{"num_hidden_layers": 8, "experts_per_token": 2, "router_score": "sigmoid", "routed_scale": 1.41, "lr_router": 0.0011, "beta2": 0.99, "max_seq_len": 512}
Below are experts of layer 3 (counted from 0) of a mixture-of-experts language model. Rows are named router (the router's row for the expert), gate (a neuron's input weights, with its number), up (a neuron's input weights, with its number) and show model dimensions 0-191. Each number is 128 + 32 x the weight over its row's rms, rounded and kept within 0 to 255.
After each expert's rows: "gets" lists some tokens that make up at least twice as much of what it gets as of all text. This comes from a sample of Wikipedia text that the model never trained on. Tokens count by the router's weight.

# expert 55
router [120 106 135  81 142 141 142 138 160 144 126  96 159 121 129 131 150 142 124 118 145  97 119 170 107 139 125 171 120 130 127 100  72 103 107 110 145 116  84 113 173 129  83 127  92 152  68 113 135 133 130 128 152  37 133 102 149 180 103 172 147 176 159 139 102 149 111 118  99 160 153  66 149 125  63 125 141 112  96 123 139 123 137 156  87 128 134 115  98 139 121 137 184 161 103 145 117 123 216 129 118 125  93 139 162 150 150 154  99  91 118  43 179 132 144 144 166 203 145 104 138 160 175 125 142 115 159 172 163 115 127 166 191  66 209 135 126 161 124  93 143 166 116 169 148 103 124 123 143 114 113 137 152  94 106 122 129  60 160 160 134  99 196 112 134 194 201 114 152 105 107 104 141 126 157 241 101 137 109 118 155 139 114 212 171 106 117 144  52 127  96 109]
gate2 [174 116  81 103 160 136  70 133 133 138 108 130 114  79 161  85 121 164 153 158 143 180 143 128  48 119 138 161 111 112  82 134  97 189  98 159  89 123 153 114  97  87 201 105 154  75 139 144  82 193 173 119  76 116  90 145  69 102  84 143  81  76 103 167 123 116 109 133 118 115 147 126 124 141 152  94 178 105 185 138 123 158 182  62 143  81 180 157 105 146  85  81 140 127 106 103 147 172  89  94  89 156  86 149  71 121  81 137 144 102 163 126 170 133 151 128 143  57 126 100 126  82 146 138 140 165 133 187 141 174 125 111 184 106 144 157 162 177 144 151 143  84 146 132 168 166 135 103 178 157 129 194 122  90  81 127 115 169  93 141 119 148 164 111 143  78 115 151 130  90 158 136 146  84 194 114 124 137 107 112 114 148 116 126 102 159 168 123 150 105 111  98]
up2 [178 117  81 108 149 132  78 144 130 139 112 134 122  72 152  86 114 155 161 151 140 182 136 140  62 112 147 165 115 115  94 113 111 181 108 168  74 140 163 107  86  83 194 119 159  83 136 144  78 188 168 117  81 125 105 152  68  92  81 132  72  83 119 147 122 119 108 134 124 112 159 117 118 146 163  88 173 108 186 131 105 157 173  59 144  79 180 153 105 149  98  86 142 127 111  81 148 171  80  95  84 152  80 148  61 117  92 140 149 106 154 132 168 129 147 131 141  57 122 102 128  77 139 129 137 177 129 185 146 168 112 123 182 106 130 153 169 187 136 161 147  89 146 139 157 173 129 101 194 146 143 188 137  98  72 124 108 166  96 154 117 154 158 118 144  87 108 144 130  96 153 153 141  80 195 119 126 156 101 110 114 161 112 142 118 148 167 116 144 102 108  95]
gets: " de", " \"", " A", " I", "M", "D"

# expert 21
router [ 95 115 135 105 181 152  99 114 164 174 124 139 138 128 142 113 197 120 153 149 159 110 102 142  85 157  94 111 131 119 130  91 111 118  87  55 137 106  71 121 139 148 137 149 102 158  84  75 118 183 131 115 133 125 122 123 129 233 156 143 134 159 152 128  94 153 157 106 101 165 125  97 201 150 132 114 162  64  87 135 157 142 160 187 112  94 113 193 124 121 123 121 102 165 123 132  98  91 210 184  97 149  91  78 126 157 108 131  96 118 159  27 148 140 153 118 164 164 145 108 167 171 160 143 114 116 137 152 148 113  99 136 191  65 151 150  93  98 106 121 143 145 116 165 166 100 121 151 150 107 103 134 128 101 114 124 127 119 146  66 118  94 167 136 141 142 190 146 173 195 134  99 124 119 161 214 142 111 101 115 124 134 114 163 190  94 139 105  76 124  91  75]
gate1 [154  93 150 148 109 136 121 120 139 106  82  87 137 102 114 131 113 117 132 120  84  37 143  62 182 106 129 105 193 127 166  86 166 130 122 129  98 125  81 146 152 122 122 114 180 142  94 103  71 200  99 118 131 147 125 140 126 113 110 135  83 126 112 119  99 108  87 105 153 182  84  75  75 101 116  92 153 142 158 150 127 146 127 128 122  78 166 147 132 186 145 150 110  89 144 149 119 138 171 180 119  71 131 115  76 169  98 142  96 128 115  12  95 164 144 127 107 173 142 143 131 127 152  79 111 133 179 157 141 102 134 162 134 123 130 165  92 153 155 133 156  84 165  76 126 132 167  99 102 130 111 128  83 181 108 160 147  97 134 109 136 191 125 130  78 139 178 142 185 124 112 217 166 133 159 144  77 104 173 113  75 102  59 155 128 102 167 109 155 124 104 115]
up1 [149 100 145 159 105 140 128 115 140 106  92  90 138 102 108 131 115 112 147 123  82  45 133  58 188 106 116 100 201 127 151  87 159 139 107 129  95 132  89 139 153 136 133 125 176 142  96 104  86 218 101 104 133 152 118 148 127  96 109 139  71 124 114 116 111 105  86 119 157 172  84  77  74  99 109  88 154 138 156 151 137 146 112 135 137  82 162 149 124 185 159 164 104  93 154 159 117 132 173 175 124  68 140 123  70 157  97 150 102 128 108  11  96 166 149 117 113 163 141 153 121 115 144  70 107 137 187 140 138 102 141 162 126 123 136 170  86 132 168 140 160  90 169  76 124 137 163  98 106 125 125 125  84 163 104 163 156 106 135 106 131 188 115 134  81 138 180 150 180 136 109 200 152 117 152 139  79 101 168 103  73 106  57 143 131  88 162 106 155 121 107 112]
gets: ")", "\"", " first", " second", " one", "th"

# expert 36
router [135 154 131  97 144 168 137 132 133 116 109 100 134 111 106 128 171 130  90 120 137  69 109 143  95 120 115 153 142 115 126 105 152 126 144  51 132  99  92 150 133 164 116 150 177 148  40 107  90 177 129  88 137  82 138  95 139 200 147 145 131 170 126 177 106 167 127 116  92 157 110  86 151  94 110 131 152  67 114 152 130 120 146 141 110 111 118 176 120 148 132 139 160 190 125 175 166 136 234 160 119 119 108 115 139 170 165 155  79 157 164  54 168 142 179 119 136 123 125 109 171 171 167 120 153 111 155 179 125 182 136 146 133  64 157 115 109 137 120  84 149 174 163 174 136  90 110 128 147 140  91 145 109  62 121 115 142 120 161 118 118 123 172 106 174 165 245 155 203 155  83 100 115 112 142 157 132 109 106 112 115  99 138 170 157 140 112 110  66 114 113  68]
gate1 [176 112 129 116 104 120 162 122 116 126 166  92  93 143  99 119 126 116  66 148 143  75 160  84 112 104 115 167 123 100 171 117 144 129 193 101 128  62 105 132 121  71  85 109 124 126 143 100  38 128 143  91 161 103  55  79 125 199 137  95 129 159 159  89 129 119 108 105 134 202 135 116 162 122  93 119 138  87  91 117 153  65 167 138 103 175 133 152 184  94 119 159 125 127 118  78 161 151 127 126  97 188 145 126 144 192 102 141 148  88  83  96 101 212 101 123  80 144 141 144 131 111 171 149 102 190 119 192 161  68 112  67  97 149 126  80 140 145 161 132 176  89 120 175  84 179 125 118 158 180 148 112 113  87 115 112 124 134 116 118 132 159 109 170 173 175 135 143 115 124 152 147 136 133 113 123 169 105  96 113 102 167 152 122 216 147 138 114 103 133 130 131]
up1 [176 108 125 113  96 126 163 125 120 127 164  89  93 145  98 120 121 121  67 149 149  74 160  82 108 101 107 167 132  95 156 115 151 140 192  97 119  65 112 123 122  66  92 104 132 133 134  96  41 128 143  87 151 109  65  82 120 204 130  89 131 166 158  89 125 115 104  97 126 198 138 111 158 117 100 118 145  92  95 114 149  62 167 143 102 180 122 154 186 104 128 150 122 126 119  79 158 154 138 130 102 176 138 127 141 187 102 148 158  98  77  95 101 208 100 112  84 148 134 144 136 107 166 151  98 187 119 195 161  69 109  63  90 147 125  78 142 154 161 137 171  94 130 171  81 180 125 106 161 182 150 107 109  84 106 108 127 137 125 117 124 162 117 169 176 166 140 142 115 128 146 148 134 139 109 117 173 108 103 112  93 170 153 115 216 148 140 111 103 131 123 133]
gets: " a", " an", " his", "'s", " one", " her"

# expert 53
router [147 109 141 123 166 167 104 141 131 136  93 111  99 129  92 105 192 158  65 167 143  68 117 143 112 121 137 171 141 122 139 119 105 106 130  67 136  88  70 140 197 147 110 118 138  77  84  89 117 174 141 118 148  73 108 117 164 196 135 155 151 148 163 139  78 142 111 137  94 159 114  97 162 135 115 134 112  74 127 117 160 112 155 170 107 117 131 168 104 176 121 184 144 151 152 141 119 159 179 167 178 121 128 107 141 175 135 135  63 102 127  78 143 189 126 117 122 160 154  93 159 175 199 152 111 113 128 175 143 154 144 168 172  88 215 106 126 109 119 104 136 136 110 188 149 105 134 134 165 130  91 130 140  86 116 151 127  87 163 119  94 104 203 136 186 114 188 143 179 118  93 145  87  80 135 139 125 106  75 109 127 158 109 221 151 124 157 119  83 134  84  92]
gate2 [136 161 114 121  66 136 186 131 197 169 181 171 113 169 163 143  97 168 168 162 170 105 147 163  71 132 190  79 102 162  92 135  74 130 105 169 155  75 150 111 124 148 101 104 135  90 151 155  90  82 161  53 145 161  90  93 166 122 167 136 101  85  86 138 136 134 161 114 168 103 159 111 105 100 116 132 121 177 154  85 169 198  69 131 134 164 112 107 152 116 126 166 118 139 108 125  91 108 101  98 146 130 144 177 131 150  81 142  95 112 152 153 177 136 136 130  73 118 125 128 158 130  73 130 131 168 141 115  82 154 170 117 145 127 110  90 152  91 130 139 193 123 125 170 107 147  87 105 169  48 146 176 168 102 127 155 162 157 145 100 110  98 177 184 115 152 161 122 116  96 127 172 152 134 132 147 159 142  50  95 110  83 132 116 127  99  87 126  84 109  76  97]
up2 [136 165 119 119  75 147 173 129 195 177 166 177 113 164 167 143 102 168 169 157 164 116 143 142  70 133 186  73 103 159  96 124  68 137 106 181 159  77 147 109 127 145 108  90 144 101 153 140  69 105 175  52 155 164  90  88 162 123 161 152  87  84  80 151 114 138 156 117 168 105 155 111 111 115 112 132 116 179 152  98 168 203  67 123 149 162 114  89 154 113 130 160 123 155 101 133  95  95  98  92 151 144 157 174 136 154  83 128  92 115 158 144 186 137 144 130  70 118 132 130 160 125  83 126 145 165 139 127  93 158 184 120 147 125 115 103 146 101 138 134 196 111 134 166 110 143  83 118 161  63 131 175 174 123 137 148 152 156 136  91 121 103 172 178 109 188 152 142 118  98 119 155 157 128 146 164 161 144  56  96 127  70 118 108 122 100  92 122  92 108  83  94]
gets: " the", " The", "The", " its", " a", "'s"

# expert 46
router [166 112  96 136 184 185 158 146 114 148 106 109 120 119 144 130 148 110  77 122 104  64 124 180 118 120 123 143 127 116 131 126 129 128 133  73 153 115  94 146 172 169  74 167 130 145  81 101  98 180 150 123 159  83 108 118 127 200 105 127 138 121 147 170 147 150 110  98  94 132  89 113 158 116 131 175 117  54  98 129 119 157 152 127 108  63  99 170 112 150 139 178 150 127  91 155 109 133 230 169 109 169 101  72 144 158 132 119 110 116 154 100 159 111 171 163 121 180 115 100 171 150 208 119 120 141  93 160 150 169 163 168 190  77 233  79 108  89 145 109 149 132 133 181 141 111 145 153  96 108  90 151 147  56 139 131 127 110 138 121 160  69 166 125 147 127 167 116 133 146 134 131  86 127 118 148 159 125  99 116 169 100 120 194 199 124 123 143  73 118 107 137]
gate2 [109 123 121 188 139 159  69  71 127 110 138 169 124 125 139  80 127 135 114  77 100 154 115 110 113 113 128 161 168 133 149  97 171 110  72  87 156  77  79 137 123 101 153 146  92 102 104 118 143 162 168 175  90 152 149 126 151 103 124 113 133 177 113 165 113 126 164 114 122 143 133 147 200 176 115 137  84 118 194 187 155 139 134 141 165 107 151 167 146 162 106 168 189  87  82 185 144 176 132 122 167 134 175 122 123 193 124  82  80 137 167  72 115 148 106 155 199 104 139 133  97 139 210 100 155 102 139 142 158 165 176 174 173 179 170 101 135 161 103 149  95  91  59 124 115 121 140 165 129 148 125 136  89  89 107 171 140 154  96 148 106 135 169  75 114 114 148 129  94 105 151 149  87 150 145 124 179  87 182 189 167 116 138 134 139  86 149 170 168 128 106 156]
up2 [150 146 129  81 129  99 186 183 141 154 106  86 125 125  92 150 123 140 160 183 153 116 143 147 138 149 142 110  93 135 131 154  94 132 181 167 118 187 173 133 134 138  97  97 188 144 159 144 107  82  95  85 147  99  91 140 116 162 129 153 124  77 149  86 125 139  94 138 140 108 122 102  49  76 129  99 154 137  43  57 120 113 110 128 104 147  99  89 112 108 117  94  71 163 185  83  99  76 119 124  76 101  79 140 149  59 133 171 183 125  80 188 127 132 145 101  58 155 123 145 161 118  57 157 120 147 119 125  86 105  75  76 112  74  90 152 111  80 134 111 154 168 192 124 158 141 130  92 128 107 135 122 148 143 154 102 125 102 165 107 152 128 101 196 136 136 110 131 160 148 100 125 146 133 126 144  71 165  69  60  90 149 123 128 122 171 122 108  95 136 150  96]
gets: "\n", ";", "-", " was", ");", " /"

# expert 30
router [142 122 135  78 174 162 114 134 151 147  87 137 113 127 113 149 166 148 104 123 147  66 102 146 110 150 115 149 139 140 130  97 106 115 124  72 131 112  93 106 165 137  85 155 103 111  82 114 121 139 130 123 141 107 115 139 133 254 130 106 141 159 163 150 121 146 144 116 109 159 120  64 179 132 156 117 110  77 120 161 111 127 159 172  89  99 137 149  94 125 152 161 181 166  69 165 158 143 226 180 123 117  75 101 154 164 148 121 117 138 191  51 171 133 168 123 157 191 128 108 179 193 220 135 136 106 136 172 107 153 147 169 180  73 171 131 111 162 106 119 144 132 144 167 175  85 106 124 158 116 102 143 138  92 102  96 129  78 182 141 112 110 177 104 184 104 172 113 140 141 151 113 147 119 137 137 134 121 106 113 151 150 124 200 195 134 146 119 105  97 112 138]
gate1 [168 123 127 180 126 150  94 160 109 126 115 128 137  98 119 182 110 125 133 155 129 115 155 180 103 178 121 151 143 128 103 166 140 132  79 114  89  79 194 162 216 152 144 208 140  94  94 157 123 123 101 147 146 164  52 146  95 143 165 115 173 167 169  94 151 121 115 140 153  76 193 101 173 130 157 135 162 157 147 222 118 111 129 154 140 149 155 163 104 138 134 161 192 191 160 179 140 168 114 124 127 138 131 161 114 108 107 142  81  83 116 170 174  98 114  92 122 104 112 125 129 156 115 145  66 129 114 116  98 131 138  82 151 150 146 125 165 108 149 134 168 123 137 137 200 163  29 104 185  53 157 102 129 105 105 100 117 122 126 110 104 171 110 137 179  97  78 111 136 167 171 126 159  98  99  95 165 122  66 113 118 142 100  96 116 142 121 157 116 132 143 156]
up1 [115 178 138 131 104 166 138 130 130 156 135 145 169 144 117 163 116 123  56  92 156 113 152 138 130  91 128 130 158 165 137 142  93 123  67 155 125 164 134 121 146 134 123 119 107 112  97 156 126  92 146 195  72  71 131 125 111 159 171 128 141 144 147 162 137 127 190 124 179 116 123 142  82 162 116  96 125  78 135 116 124  39 131 135 115 109 139 151 126 104 168 184 129  94  96 130 180 137  87 147 170 135 150 134 144 123 108  84 136 108 122  99  96 153 114  97 132 125 145 127 112 169  86 122 138 163 136 119  98 106 148 138 185 112 124 130 102 153  93 144 193 117 191 138 162 137  97 160  61  74 157  36 137  52 144 124 144 136 200  62 142  86 130  86 152 126  73 173 134 116  69  72 144 132 149 119 165  94 122  92 169 145  69 174  50  84  67 154 142 187 117 111]
gets: " the", " The", "The", " a", " \"The", " \"the"

# expert 38
router [143 118 110 128 164 191 115 142 145 138 125 136 139 121 106 139 165 162 112 161 122 108  95 139 113 127 120 108 172 129 141 134  74 137 145  96 136  92  65 138 196 117  89 115 100 143 106  83 109 199 149 113 123  73  92 117 169 197 110 134 151 159 159 140  81 148 141 112  90 110 140  98 195 104  82 121 108 104 114 124 128 130 147 110 125 132 113 117 124 134  95 214 193 156 120 148 137 144 203 156 146 151 105 109 194 153 143 145  94 135 143 117 155 153 204 128 149 152 114  89 161 198 237 161 132 131 162 145 122 143 155 143 157  56 162 117 112 173 133  65 183 164 148 181 165 112  79 138 147 103  77 134 145 104 104 119 115  95 170 129 145 101 172 123 140 190 179 134 159  85  91 139 106 114 118 205 148 104  96 146 175 126 117 116 136 157 140 118  76 106 101  98]
gate3 [110 117 124 139 162 123 124  96  55 169 134 113 126 127 129 141  97 108 150 142 127 140 200 122 154 136 122 142  81 132 152 152  48  71 168 147 173  63 139 113 128 136 188  88 168 130 107 130  91 191 152 142 160 143 155  29  71 171 123 195 140 137 136 146 128 135 144 140 161 139 196 124 138 153 120 179 121 136 135 146 180 144 117 151 155 124 120 124  98 157  84 172 200 182 122 112 136 150 136 190 149 148  89 150 159 151 120 120  74 138 194  90 181 167 126 127 182 114 121 152 166  91 100 106 128 114 158 157 163 148 144 147 157 126 129 132 213 128 120 212 134 139  97 139  69 122  83 137 136 104 148 181 162 127 128 160 139 135 145 115 116 164 163 209 159 113 135 110 127 127 119 160 152 117 124 122 116 171 151 150 195 124 162 122 184 101 162 124 126 112 174 100]
up3 [111 117 122 139 137 123 127  92  40 163 130 110 125 119 133 137  98 111 151 142 119 141 202 117 153 138 113 143  89 129 143 168  43  70 182 153 174  62 143 110 134 133 194  85 174 145 112 126  97 190 150 151 142 142 162  22  77 158 130 200 145 146 142 149 127 120 143 143 148 133 205 126 144 148 119 189 117 134 127 156 180 137 106 164 162 133 121 121 100 152  89 172 191 175 118 101 130 141 134 178 155 161  89 144 160 145 116 132  78 141 180  99 184 166 125 129 176 124 123 157 157  86 103 101 128 117 158 154 163 139 138 150 154 130 134 114 218 123 122 207 152 130 107 140  80 126  91 139 124 110 152 170 162 125 137 143 149 139 153  96 128 166 169 210 144 117 140 107 120 124 109 154 151 133 120 128 118 152 154 154 194 125 156 117 179 105 165 118 134 121 179  89]
gets: " |", ";", " 0;", " –", " He", ");"

# expert 40
router [ 95 130 119 101 182 152 115 111 105 134 129  88 132 122 109 134 204 168  98 130 165 113 121 143 119 147 119 158 104 145 111  87 106  73 146  72 135 134  95 150 139 159 108 115 107 137  30  81 106 141 155 112 153  83  98  96 144 161 136 114 136 175 157 182 141 166 165 101 130 166 147  65 158  83 141 111 136 103 110 142 125 147 152 106 137 106  98  99 124 166 151 153 160 141  83 168 137 145 196 190 114 158  95 107 137 165 133 104  61 137 170   0 148 156 150 146 133 156 154 106 140 173 164 143 119 131 156 159 167 174 141 150 138  93 209  84  89 155 159 100 148 162  88 153 139  66 141 137 106 158 111 137 119 134 114  72 151  99 104 131  98  97 191 156 121 185 158 118 157 143 149 101 146 108 123 162 155 100  94  84 165 130 118 162 190 126 134 141 119 120 116 109]
gate0 [186 135 173 107 140 101 125  87  94 154 184 144 146  83  40 103  83 136  96 109 114 127  80 142  84 111  82 170  74 144 129 134  67  89 161 142 152 152 152 117 113 151 125  85 178 112  75  99 144 130 135 122 119  87  93  98  96 130 164 125  75 117 111  96 137 130 139 104 156 158 171  94 110 177 115  82 114 159  50 150 165 138 126 140 147 137  79  55 171 127 107 169 136  92 105 149  95 163  97 185 167 154 106 174 107  68 157 150 122  74 118  98  93 128  95 180  97  94 150 178  97  95 124 119  99 129 125 102 156 125 114 133 121  86 192 127 170 173  74 144 145 129 113 144 146  76  71 154  97 101 127  86 116  84  96 103 135 131 104 104 119 109 204 176  99 187 135 175 150 109 156 144 139 148 142 109 141 120 112  88 156 119 128  97 182 179 122  95 149 151 119 112]
up0 [146  35 196 128 177  84 150 126  93 183 134 125 130 129  88 137 108 115  42 146 143 110  60 155 105  79 103  41  74  90 107 156 108 135 163 153 119 153 132  80  84 118 123 162 104 173 130 145 136 158 108 118 135 163 121 146 122 134 170 115 112  97 174 119 156 100 118 148 138 208 145 126 166 138  96  82 134 150  86 150  99 115  84  92  83 150 122 133 175 114 111 109 142 118 163 143  83 197 130 150  26 173 177 129  95 124 178 126 173  92 103  94 114 137 100 145 143 113 147 143 127 139 186 112  62 104 124 139 122  75  48 168  93  91 151  69 160 124 166 126 137 142 142 158 131 100 159 141 127  97 126 122 101 111 135 115  78  95 104 181 110 180 139 185 143 159 124 144 129 100 143 135 149 122 158 137 117 112  98 130 145 139 133 167 183 148 124 130 121  98  95 131]
gets: " |", ":", "s:", "|", " by:", " –"

# expert 14
router [142 148 119  84 164 127 127 130 173 123 104 114  95 100 125 111 199 148 129 153 144  88 116 125 118  97 126 132 157 145 120 109  97 138 157  75 139 112 101 128 155  88 126 124 133 133 102  88  93 165 112 117 148 108 146 123 186 184 139 153 136 166 177 153  72 164 132 110  82 149 143 125 182 102 164 165 166 110 127 132 107 115 108 145 133 120 152 175 122 136 158 172 165 169 110 149 138 124 247 166 164 122 125  84 127 138 178 149 109  86 139  74 158 142 158 154 161 187 142  87 173 184 212 137  98 110 125 144 151 158 121 111 189 110 161 107  87 122 146  73 140 143 125 133 164 108 105 137 144 116  72 123 139 126 130 119 141  80 168 112 123 127 167 143  89 200 206 127 200 129 117 145 100  96 158 142 115  95  93 132 134 136 121 255 177 113 136 122 135 128  87 139]
gate4 [ 81 133 152  77 149 110 171 100 162 182  98 131 148 154 127 131 143 136 109  97 181 135 152 127 113 106  92 148 144 118 111 106 140 102 129  73 143 178 161 166 110 156 154 181  87  50 136 128 151 127 122 125 154 130 130 176 176 110 107  70 107 162 122  47 125 120 161 120 118 123  76 124 129 149 133 124  57 124 174 112 166 134 156 147 112 103 182 118  91 111 167 155 197  91 129 118 105 117 173 161  77 172 116  85 125 109 149 120 127 141 182  96 146 163 134 159 156  66 130 105 104 124 122  94 127 131 144 103 108 141 207 143  65 136 167 119 108 128 153 141 119 119 146 118 128 121 116  63  86 112 168 132 124  40 150 100  85 131 138 154  87  99 108 182 136 174 156 155  90 101 129 165 147 163  90 137  83  92 112 152  95  56 103 102 162  81  88 210 135 141 134 197]
up4 [169 147 106 169 116 135  85 143 103  64 163 123  94  99 127 124 117 128 132 150  77 111 103 143 126 140 165 121 105 120 147 122 102 143 126 167 112  68  96  84 144 106  87  84 168 205 109 130 128 143 133 146 106 122 111  98  90 179 147 180 171  73 133 198 122 137  88 120 146 131 164 108 124 103 124 138 204 118  72 141 107 123 110 114 136 147  60 145 153 153  76 107  67 168 123 140 145 148  84 109 175 101 143 165 149 150 116 123 115 114  65 152 119  99 122 112  88 185 129 151 172 147 140 177 133 113  98 157 153 126  52 137 188 117 106 154 146 135 111 116 145 134 123 148 137 135 145 179 163 134 101 151 129 221 108 163 164 125 125  99 170 151 160  70 132  97 113  97 156 166 152  64 111  79 157 124 168 161 140  77 172 195 150 140 110 160 177  49 101 103 130  67]
gets: "\n", ".3", ".8", ".4", ".6", ".1"

# expert 54
router [102 141 156  95 177 144 125 117 117 112 127 102 146 114 116 146 176 169  93 144 159  77 114 120 101 105 109 154 133 141 156 112 128  95 139  80 121 147  55 115 181 135 119 128 127 107  51  62  87 184 154 110 133  80 108 157 149 206 148 120 142 116 140 131 113 155 150  73 140 139 110  70 137 102 140 106 143  80  67 137 151 119 164 133  87  78 135  96 112 161 112 178 195 143 119 147 150 142 188 192 143 140 100 136 162 152 135 124 104 133 143  42 130 178 150 125 161 183 152  78 152 187 151 161 130 125 169 139 144 163 126 133 176  59 192 137  64 185 120  81 130 143 116 141 168 100 109 120 155 108 107 157 150  95 106 148 165  97 126 140  70  91 189 121 113 183 145 127 177 121 156 109 149 106 172 179 122 140 109  74 143 111 149 140 185 136 124 136  79 139  86 141]
gate1 [107 149 150 140 141  84 157 186 107 137 148 124 126  78 132  87 132 151 116 104 136 118 111 131 147 169 192 125 139  80 171 133 144 128 126 124 146 143  65 180 163 113 113 149 123 121 164 133  55 142 178 110 174 159 109 134 178 129 168 171 170 139 132 129 132 122  71 111 152 168 129 190 208 144 139 143  71 112 111 162 118 157 175 124 105 126 153 101 155 152 100 164 110 144 150  67 131 107 141 102 114 102 170 124  94 187 126 104  91  57 164 116 117 157 168 122 117 103 103  51 128  95 187 102 149  79 128 128  92 125 133 203  87 140 104  83 101 179 157 132  40 113  84  85 112 160  99 138 162 192  76 139 109 173 109 174  75 163 102 143 121 155 107 122 111 123 154 149 167 119 128 153  86  85  87 120 100 144 142 121 173 149 173 107 139 139 131  95  76 180 132 129]
up1 [163  77 109 115 129 162  95  76 152 117 132 119 159 144 151 180 121 101 155 143 129 152 144 136  99  85  79 133 100 182 107 123 129 119 115 143 114 128 176 101 106 132 139 103 106 119  88 129 175 104  62 133  86  80 137 128  55 133  79  91 105 120 116 106 139 136 197 116 116 101 114  77  23 100 113  85 165 128 129 110 145  94  95 128 141  93  92 141 133 112 136 105 145 109 117 223 133 161 123 171 139 112  81 151 155  79 112 157 124 204 107 158 138 116  83 116 142 115 131 212 148 173  75 163 114 177 125 127 148 122 115  66 154 122 134 194 160 105  84  99 205 138 164 151 118  93 145 138  95  75 170 113 126  76 134 116 159 105 136 160 135 109 128 144 145 142  66 116 111 127 164 113 182 148 182 133 146 115 128 130  90  75 107 126 103 117 121 191 185  80 134 160]
gets: " |", "|", "-", ":", ";", " -"

# expert 4
router [149 109  99  75 136 153  90 132 159 128 123 108  95 119 101 133 137 174 120 121 129  69 113 133  94 159 125 155 192 134 132 116  96 125 119  81 134  98  81 132 143 152 103 139 123 148  80 108 117 192 133 135 134  99 145 138 163 199  93 151 148 147 153 150  55 183 129 120 108  93 130  64 147  91 119 144 139  57 120 129 122 116 148 162 108 117 153 123 126 146 126 181 157 142 116 151 132 153 165 153 141 152 113  53 131 141 153 135 106 143 138 115 129 152 181 145 155 192 158  76 175 232 182 112 127  98 130 146 118 161 126 124 181  78 190 138  48 149  71  38 175 146 111 184 177  85 124 162 167 132  69 139 131 104 133 130 150 108 153 126 153 121 172 111 103 172 153 104 141 117  90 143 127  90 112 199  94  92 130  71 141 139 105 120 153 142 171 130  88 105  84  98]
gate0 [134  85 164 101  71  98 108 101 102 103 124 140 146  84 112 135 119 155 107  84 124 121 165 133  75 148 139 154 158  71 151  98 123 134 111 184 115 139  85 161 116 166  89 134 126 119 153 144 191 103 103 136 137 135 159 169 121 224 128 144 143 174  93 180 104 124 152 145 136 101 119 175 133 104  89 143  98 111  74 109 124 113 120 151 101 128 181  96 132  88 144 110 112 105 101 115 112 142 106 180 195  89 102 122 163  70 172  89  95 119 152 160 122 143  88  79  86 153 113 143 161 150  53 108 100 159 104 122 114 134  85 109 123 162  91  85 116 200 105  78 160  72 161 161 128 123 125 165 118 149  82 124 137 200 131 105 147  63 135 169 136  76  84  63  92 107  87 141 126 116 159 100 124  80 192  97 110 101 149  76 129 125 162  89 109 118  89 101 165 148 104  66]
up0 [102 139 153 126 113 112  42 136 108 100  92 186 124  96 143 115 122  79 124 152 151  77 118  92 131 105 114 144 145  99 119 197 104 142 140 107 193 179 125 174 161 117 154 113 112 116 111 192 119  91 105 172 103  96 157 108 130 169 116 160 197 161 191 148 125 173 106 146 103 130  71 164 166 188 114 145 154  86 125 152  61 105 146 110 118 160 119 152 130  66 169 114  84  78  82 202 144 126 118 153  88 159 143 106 111 148 176 116 115 136 134 133 108 119 184 114 121 122 116  86 193 188 134  87 118 147 161 119 106 117  97 138 152 157 147 139 135 121 175 108 105 154 161 102 184 115 108 119 163  25 125  79  79 111 125 150  91 144 137 132 187 128  97 128 119 132 147 141  93 106 126 117 156 111 111 146 126  84 153 149 141 172 125 133  65 221 156 135 148 162 118 156]
gets: " |", ";", " 0;", " 1;", " —;", " 2;"

# expert 5
router [129 120  94  76 177 142 115 125 134 147 108 113 106 114 140 133 153 159 104 143 159  56 132 106 104 145 146 163 143 124 133 109 116 113 125  70 125 118  88  88 139 154 138 146  80 149  85 120 113 203 136 125 157  59 126 134 164 217 121 135 139 134 142 117  97 158 144 113  96 129 122  90 127  96 125  97 131  85 118 127 104 103 127 145 114 123 138 222 135 156 122 171 158 159 115 140 142 144 165 194 127 140 120 124 151 164 145 157  90 153 176 120 134 154 134 135 154 202 157 138 178 203 221 141 145  80 140 138 116 129 116 129 195  90 174 160  97 125  88  69 160 170 106 161 156 113 138 125 141  90  82 134 119 100 129 126 117 120 170 157 153 100 166 116 119 209 170 132 191 158 108 112 187 109 144 131 174 110 142  80 142 166 132 214 184 152 118 138  41 111 100 115]
gate1 [105 179 129 134 159  90  56 171 134 162 103 128  89 112 157 150 124 154 187 182 173 171 110 124  95 173  81 143 150 134 102  85 138 125 162 110 148 108 141 156 108 122 119 134 163  65 153 111  77 101 165 118 147 105  90 153 126 167  79 168 133 132 167 125 127 100  91 164 102 105 190 137 142 142 117 145  89 180 150 191 141 151 150 220 144 153 157 100 103 104  97 136 117 127 108 139  91  85  91 104 128 129  91 130 170 160 162 130  85  83 138 140 208 110 190 109 114  78 109 143 158 135 155 165 158 132 147 135 118  96 113 144  68 102 120 127  85  99 118 113 150 179 106 183 116 146 130 112 167 130 162  75  95 151 145  84  82 134  71  90 128 130 142 149 132 145 155 144 118 127  85 122 132 131 178 131 202 173 108  86 181 121  88  92 115  59 166 120 174  91  77  97]
up1 [102 175 123 126 162  87  52 171 133 171 110 130  93 127 155 151 124 148 189 189 171 200 130 125  91 174  84 132 148 133 109  83 134 118 159 120 149 104 153 155  98 119 126 141 160  70 152 124  75  95 154 106 141  93  92 151 117 160  82 163 129 132 156 121 129  97  94 168 109 100 196 142 143 137 113 143  91 182 146 178 148 149 139 209 137 157 153 107 101  96  95 124 112 131 123 128  91  90  87 100 139 127  90 147 171 154 155 132  87  88 147 144 212 107 181 115 112  79 121 146 148 131 143 170 143 137 146 130 127  96 111 139  68 111 104 132  86 103 116 120 157 187 103 200 115 148 134 108 159 131 180  73  96 150 153  75  87 144  76  90 133 133 140 138 128 149 147 148 113 138 100 117 136 129 182 124 197 178 109  90 188 126  97  87 115  56 162 119 168  91  83  93]
gets: "\n", "\n ", "\n   ", "\n\n", "==See", " graduated"